From a checkpoint of a small mixture-of-experts model trained on Wikipedia: 139M parameters.
Below are experts of layer 7 (counted from 0) of a mixture-of-experts language model. Rows are named router (the router's row for the expert) and show model dimensions 280-319. Each number is 500 + 50 x the weight over its row's rms, rounded and kept within 0 to 999. Numbers have three digits each.
After each expert's rows: a language model's description of what the expert responds to. This comes from a sample of Wikipedia text that the model never trained on.

# expert 19
router:556575512493555517531545405581513498560463574470459443500517505441471495598547457580494544533527529542491542501584436548
Descriptive adjective endings. Character-describing adjectives and suffixes such as staunch, assertive, excellent, strong; also the space before years in dates like "Died: February 6, 2002".

# expert 48
router:544528498489449519470480506543549543492553596399460478465550541533446405517426548437490565509473470506537469448517567465
Biographical verbs and years. Verbs and prepositions in biographies and history, like awarded, attended, married, heir to, and century digits 18, 19, 17.

# expert 41
router:515484475572546507399538503471434464421508535387525468474502503530487451503502541569533421563567561488455450425446512539
Determiners after prepositions. The, his, her, their, any right after a preposition such as of, for, in, at, before the noun.

# expert 58
router:568446572475485536508551496524589568562546534550485449492501493433532615495507534582511434477470433543420522539522448393
Mid-word technical stems. Word-initial or inner fragments of scientific and medical Latinate words, such as tra in trauma, ul in undulatum, sens, inhib.

# expert 4
router:470602468501545517560526450493589535505493464470475485565518439485472480465479392448598575471491512512499469542517431496
Partitive of, among. The word of after one or the and before a plural noun, plus among, for, all, and French particles de, des, le, du.

# expert 15
router:587541516490486493510542588466545463444505561466470546581555539411522469473468539594428512398473564541447491480496495491
Romance-language word pieces. Word pieces and short stems inside French, Italian, Spanish and Latin words and names, such as conten-u, Nou-velles, San, Saint.

# expert 26
router:516408512528473418427638455444450453467519413655468460431538497561419444541537550592474511531456452534579497476534529486
Ordinals and sports counts. Numbers, ordinal suffixes and ordinal words in sports records and chart placings, such as 96th win, sixth title, first, number 1.

# expert 53
router:462521546499418464488487539527384397455522456466484447436445532589461543557492499520486456557459435509476550496574525549
Linking prepositions for events. Prepositions tying events in narrative, such as led to, coincided with, during, after, following, despite, often sentence-initial.

# expert 25
router:552486520496647423563477482559517471479489465510482434621541465424429549538536484584583593521471500499530548605448441585
Music genre words. Genre nouns in band and artist descriptions, especially "rock" after pop, glam or British; also metal, folk, jazz, comedy, science.

# expert 54
router:537502519517484578482415524533567549568492534490602568562538459496467463392508526497434479569452578429546486519504436479
Subject head nouns. Head nouns of noun phrases naming topics or things, like production, temperature, virus, tobacco, department, often sentence subjects.

# expert 36
router:636431533498389483541535456560555508592617437470467499574497490457511511423519453509504540457591565432472555448518487461
Numbers and symbols in tables. Currency signs, plus/minus, decimal points, degree and prime marks, and spaces or pipes before numbers in tables.

# expert 2
router:537517483508502423492485497501453495476488485609466441478471575554474561519457486589482489519553531469542484484571476481
Noun heads after articles. Common nouns after the or a naming a part, area or unit, often before of or in, such as part, section, district, season, show.

# expert 13
router:412358463485445479546361527488451450556503461464532458547474571527478547487437500426553559442545577495480480507439537510
Mid-word name pieces. Single letters and middle fragments inside proper names and titles in tables and lists, e.g. Shaft, Blacklight, Murshidabad, Dolleren.

# expert 44
router:476491542541475482439385436547492483454500459441587498474463564582541481491475456487475500491468613498453505474443483474
Sentence-subject names. Surnames and name endings serving as sentence subjects, often after a date or period, followed by 's or was, such as Cohen, Rank, Floyd.

# expert 7
router:474437519486435429514475553488460536533417431536500518438448437471519499539589500469487421576487515556506480556406539540
Opponent place names. Place and team names after "at", "vs." or "@" in sports schedule tables, e.g. NC State, Stanford, Notre Dame; also Chevrolet, UFC, °W.

# expert 1
router:495486539462434431539426542447495560571411480447567507468512546464464470478473502508490542456470560495423553578443480528
Table cells, names, roads. Pipes and semicolons in results tables, plus final pieces of names and titles such as Road, Highway, Act, Vikings, Aircraft.

# expert 40
router:593440518485525488548555567579493556509506499558528476533581433547478607533481507617555581408583590509495604496503496437
Space before numbers. Standalone space tokens before numbers or words, mostly after commas, a, the or table pipes, e.g. in 1995, a 1992.

# expert 18
router:553512412497494550497500433568419521481487506565519561506448524568397519443462471521522474534474488573470599555509491485
Infinitive and clause starts. To after verbs like asked, advised, forced; for and by before actions; subject pronouns starting clauses, like he, she, we.

# expert 34
router:544642421443512403535448461510560549549521479552548514485536573461463520493400437416527481558509594563481419570555506495
Passive participles. Past participles and particles after be, is or was in passive constructions, such as done, told, determined, obtained, provided that.

# expert 23
router:467543434388495517480522503477490512541546499504418441460439499536464543571619542553487594496589479510523517511517460478
With and biography verbs. The preposition with after draft picks, medals or partners in sports biographies, plus was, is, has, receiving.

# expert 14
router:526442536478423504515522502511502502600489536462513474524553463555490525475491463436422478491549432447518603540534525489
Results and award fields. Pipes and colons in sports results and infobox rows, plus competition words such as champion, medalist, TKO, Nominated, doubles, Wimbledon.

# expert 32
router:488523498406527483540567541515511464485469513473553514557524448514512440541547460441525568523490395486473499489477474492
Opening brackets and glosses. Opening parentheses, slashes, quotes and braces that begin pronunciations, translations or LaTeX arguments, as in /ˈsiːwɪz/, (lit. "Croat", {.

# expert 46
router:473529446448499503557488490502556460509566476421519509451566493541480498484453464422553475400576459561545510486531521493
Country codes, name initials. Three-letter nation codes like BRA, ARG, CZE in sports rosters and draws, plus capital initials starting personal names.

# expert 11
router:512516432493488568534451482523513534494450430511450457477535455482424599545449483513507441447529497598413588434489602509
Word-initial fragments, table cells. First pieces of split words like re(jects), qu(antities), pro(ducer), plus blank space tokens starting cells in tables and math-heavy text.

# expert 62
router:559496449475415481378555545498447514502497443488565487515496552461485502564479540507438439448516462541498603422457444528
Spaces before small numbers. Spaces before numbers in infobox ages and years-ago fields and fight or score tables, such as (age 23), ; 64 years ago, Lost.

# expert 3
router:470519539419516464496415542501514530422383518472550510555507508556519608561465469508530461532504426603471489509484404365
Result and connective verbs. Verbs linking a noun to a following clause, such as resulting in, dating from, consists of, range from, plus or/but.

# expert 29
router:536554561471463599509496521524530457455469451370461493531591549514442560498469501419427475491465517460550511477486458392
Take and provide verbs. Forms of take, provide and bring, especially took part, took place, took wickets; also sentence-opening the and it.

# expert 38
router:576446450529575480574548451547528435564523478531449491577606515423452512507494518586625470513483557430489468472563547605
List and infobox descriptors. Occupation and category words in name lists and infobox or taxobox fields, such as American basketball player, footballer, Phylum, Date of birth.

# expert 27
router:503513495607544501453472488569576503586457445554658494519476489461450468475497493487546460597455443513418473479478432593
Participles before prepositions. Adjectives and past participles after be/is/are that take a preposition, such as able to, involved in, associated with, related to.

# expert 33
router:499432504523527515506509417467445478411540513580446506435547555610413529428526493478536485458570455449497621370463523544
Quotes, tables, awards. Commas after said/wrote/replied before quotations, pipes and numbers in discography and award tables, and words like Won, Nominated.

# expert 59
router:568493524588550474504488483419433483451571496440558520494501512394406482492473525552551492554412545505538551401481425528
Earlier-time and possessive markers. Words pointing to prior time or ownership: earlier, previously, original, already, since, possessive 's, his, was in birth contexts.

# expert 5
router:438467508618546478485558478487480548514481586496484531484420524537436540517487497572550521543452542413552512563527486512
Time-span and role nouns. Nouns naming periods or roles after an article or possessive, such as years, season, career, position, experience, work.

# expert 43
router:460471508445541500482433421470462510443446459467536442507529563510610423575380469539454580470547484525596415545521483545
Column separators and periods. Pipes and semicolons between table header cells such as "Result | Rank" and dash-filled rows; also sentence-ending periods before a new sentence.

# expert 60
router:559533496550497552524484443427487525458485584538522527492574490532501585450536479528478437540450472486418496491382462528
People and agent references. Who after a person, and nouns or name endings for people and groups, like king, troops, Orpheus, dynasty, humans.

# expert 57
router:499536548556553562510550515576591518495461458521436524566490481428494455479538420549440456596452456472500489573513549529
Generic common nouns. Common nouns for things, people and systems, often compound heads, such as character, computer, subject, vehicle, piston, film.

# expert 37
router:472497475426506447501479498579521555605543507389513458494577499543432469518540484537557476519556471447591509541529517517
Fields of study, career. Fields, sports, and instruments someone studied or pursued, after "his", "her" or "studied", e.g. acting, law, basketball, clarinet, saxophone.

# expert 61
router:436420512477505559545402500490569544493507520522540493507516458463521643466447447484387481539475536512448424441528449534
Short table values. Short cell values and units in sports and results tables, such as tick, TBA, Yes, DNF, QF, kg, M, Medal.

# expert 55
router:439466446482385517499441508518466532545583562470511504553486402449549469439545524473443496401473478540420440512507438372
List bullet hyphens. Line-initial hyphens starting infobox lists, especially taxonomy fields (Genus, Species, Authority, Binomial name) and coordinate or office entries.

# expert 22
router:480501520450414474523533493532509568525401484580451552445416522478480537478450613528545631412490411397485460522443548486
Field-label colons. Colons, semicolons and table pipes after labels such as Released:, Label:, Digital: in discography and spec lists, plus From, Since, between.

# expert 28
router:433503524548564459460491538473469424534462431501522465494417509468505527540490441497447542541546536449522416516559503544
Release and edition nouns. Nouns naming a form or instance of a work or event, such as version, edition, collection, title, often after mobile or first.

# expert 51
router:497561479428595512481482520514501508520507491474471507489529557485484553569555489570526457545557484472483501401432461490
With and list openers. The word with (lives with, shared with) and article-like words opening definitions, such as is a list, following table shows.

# expert 20
router:532448518490429458456487535521423438475474558592495476452456530581490557505561495591439465481558536531513524531537466509
Sports biography transitions. Paragraph breaks, section-heading ends and sentence starts in sports career narratives, such as a break before Personal information, or he and May after dates.

# expert 52
router:564419477540466428533552530518547539418486416517535451500550534450572526534457542587518480537433559555439503463395443582
Table header cells. Cells in wiki tables and credit lists, especially by in Written by, Directed by, plus headers like Votes, Pts, ±% and scores.

# expert 50
router:425394478503519548512490491532445433515564533505512461474425574499485467543525472472481497477517488434542548533453419509
Clause punctuation. Commas, hyphens, dashes, closing parentheses and semicolons ending an appositive or clause in prose and list lines, such as ", ahead", "—and", "),".

# expert 21
router:509499569459538425511468504495560532506519375470563473466560524499645466490488474458497573482510543495495537467540516478
Table cell separators. Pipe separators between numeric table cells and semicolons in long lists, as in climate tables, race results and chess move lists.

# expert 24
router:432437588507452526528508520543434429551469533543513514469485524526556439534442479493511542532479566468549456638454408511
Clause-joining punctuation. Commas after introductory phrases like Built in 1871, and and, but, although linking clauses or coordinated descriptions.

# expert 8
router:485518567537460585529615564564491574480449463550543567471538515539501577581441575523509576412446511498552533455521616471
Numeric table cells. Spaces and separators before numbers in dense stats tables and numeric lists, such as goal counts after a pipe, semicolon-separated batting figures, LaTeX commands.

# expert 17
router:543455472577513430463578538455524437511487547526529455433514526459573478441440462511508431492599467524489512378471440620
Short/post compound modifiers. Adjective-like first parts of compounds, such as short(age), short spell, post office, mid, black, light; also table row ends.

# expert 42
router:444551457510568447572495467439515482558514538528424543465479551515524495511482485587422487520469486478574433474395544442
Countries and states. Country, state and national names and adjectives, like United States, Massachusetts, Uganda, Canadian, before House, Senate or Department.

# expert 49
router:489543508612526514582539541474442529506466546540466520483485512381525547475544525487501542469349527525540525473573547510
Numeric table cells. Spaces and digits starting number cells in statistics tables, such as election percentages, climate data, and census populations; also coordinate pieces like ′W.

# expert 10
router:487486495393410470582578477557584424531580475420432404522542499608457507530503477548493528476539526517507570616565485476
Subject pronouns, clause breaks. Commas, periods and sentence-initial He, She, It after a person's description in character lists and biographies, e.g. prodigy, he.

# expert 63
router:431433601510507529529475525435478524481429539443462431466575448399488531496544499425539449460471487538515446543469540559
Commas in lists. Commas, often with closing brackets or quotes, ending names and places in lists, such as Isle of Wight, United Kingdom, Hampson, 1909.

# expert 56
router:420581495462539534470435574491464626548475494447434438438468550482487448514460445487522594387521559473612567498518555500
Word-initial letters. Single first letters or onsets of split words, mostly s, S, W, T, V, such as s|aloons, S|mith, -S|eptember, t|ph.

# expert 0
router:506497478434465561475520498541567489476624562466529545540432502447585484502485610427503529500453478532586530532529573488
Location prepositions. Prepositions placing something at a place or institution, like at the University, in Kirkham, near, plus visit/attend/join verbs.

# expert 30
router:499462509616439461463517565491459480543505508560583578442445513464570445573536488544471444428467579527460479428441434510
Surname word pieces. Pieces of personal surnames and foreign names, often inside a name after the first name, like Sad-ler, Good-w-illie, Fig-ueira.

# expert 47
router:478528454523469472628527467503487503571522519576489587457535491581527482467455477466505506488455455519552546534452534510
Table codes and abbreviations. Short codes inside tables and lists: football positions MF, DF, FW, country and racetrack abbreviations, taxonomy ranks, percentages, units.

# expert 12
router:403647494476495579506566472516534494478504492480514517488474452544429472487438487445597629431527527531496564601582514499
Initial name pieces. First capital letter or syllable of South Asian, Arabic and other non-English names, like B in Baghdad, Sh in Shiva, Kh.

# expert 45
router:569403479403456572522508450523602513571442453571461427478507525477465565411560502464531541436408525441507503559615554567
Brand and organization names. Capitalized first words of company, product, team or pageant names, such as Sony, Toyota, Ford, Apple, Miss USA.

# expert 6
router:532412486461458563546446449426490534523516522549527530575422556636564482560499541522455508518594474575511507424547480467
Table and list filler. Mixed tokens in tables, tracklists, formulas and episode lists: pipe separators, line breaks, stray word pieces like feat, duced, text.

# expert 39
router:528491581507532592489478415479542502490498537564522583476563427502568486417481495535487544406403576506470472542468369514
Name-internal word pieces. Middle and final pieces of proper names, mostly Danish, Vietnamese or English places and surnames, such as Jonstr-up, Revent-low, Swan-sea.

# expert 16
router:490511431551505480430477512490461554469543400463492414491464442534490489397577547510534502527463475553516392541563457450
Prepositions after auxiliaries. Prepositions and function words after had, was or not, mostly at in at least, at times, at hand, plus to, under, by.

# expert 35
router:580578532471465498504541509424485453535548491488516450415568498493467497430419414378481546526542527529513439482506453537
Wars, endings and dissolutions. Words closing phrases about wars, invasions, deaths, dissolution or retirement, like Second World War, invasion of, Stalingrad, abolition.

# expert 31
router:515490600469387469524462552547499442469495516568522633584511449354498520469514604435482499492515556533495523522431486596
Company name endings. Final words of organization names, such as Entertainment, Corporation, Records, Studios, Ltd, and GmbH pieces, in credits and business text.

# expert 9
router:444562531527546458474554570442474477521473530497377487492548553541497578573515460418492423526431513538460483502469582432
Copular and modal verbs. Main verbs right after a sentence subject, especially is, has, can, may, appears, known, in etymology and naming prose.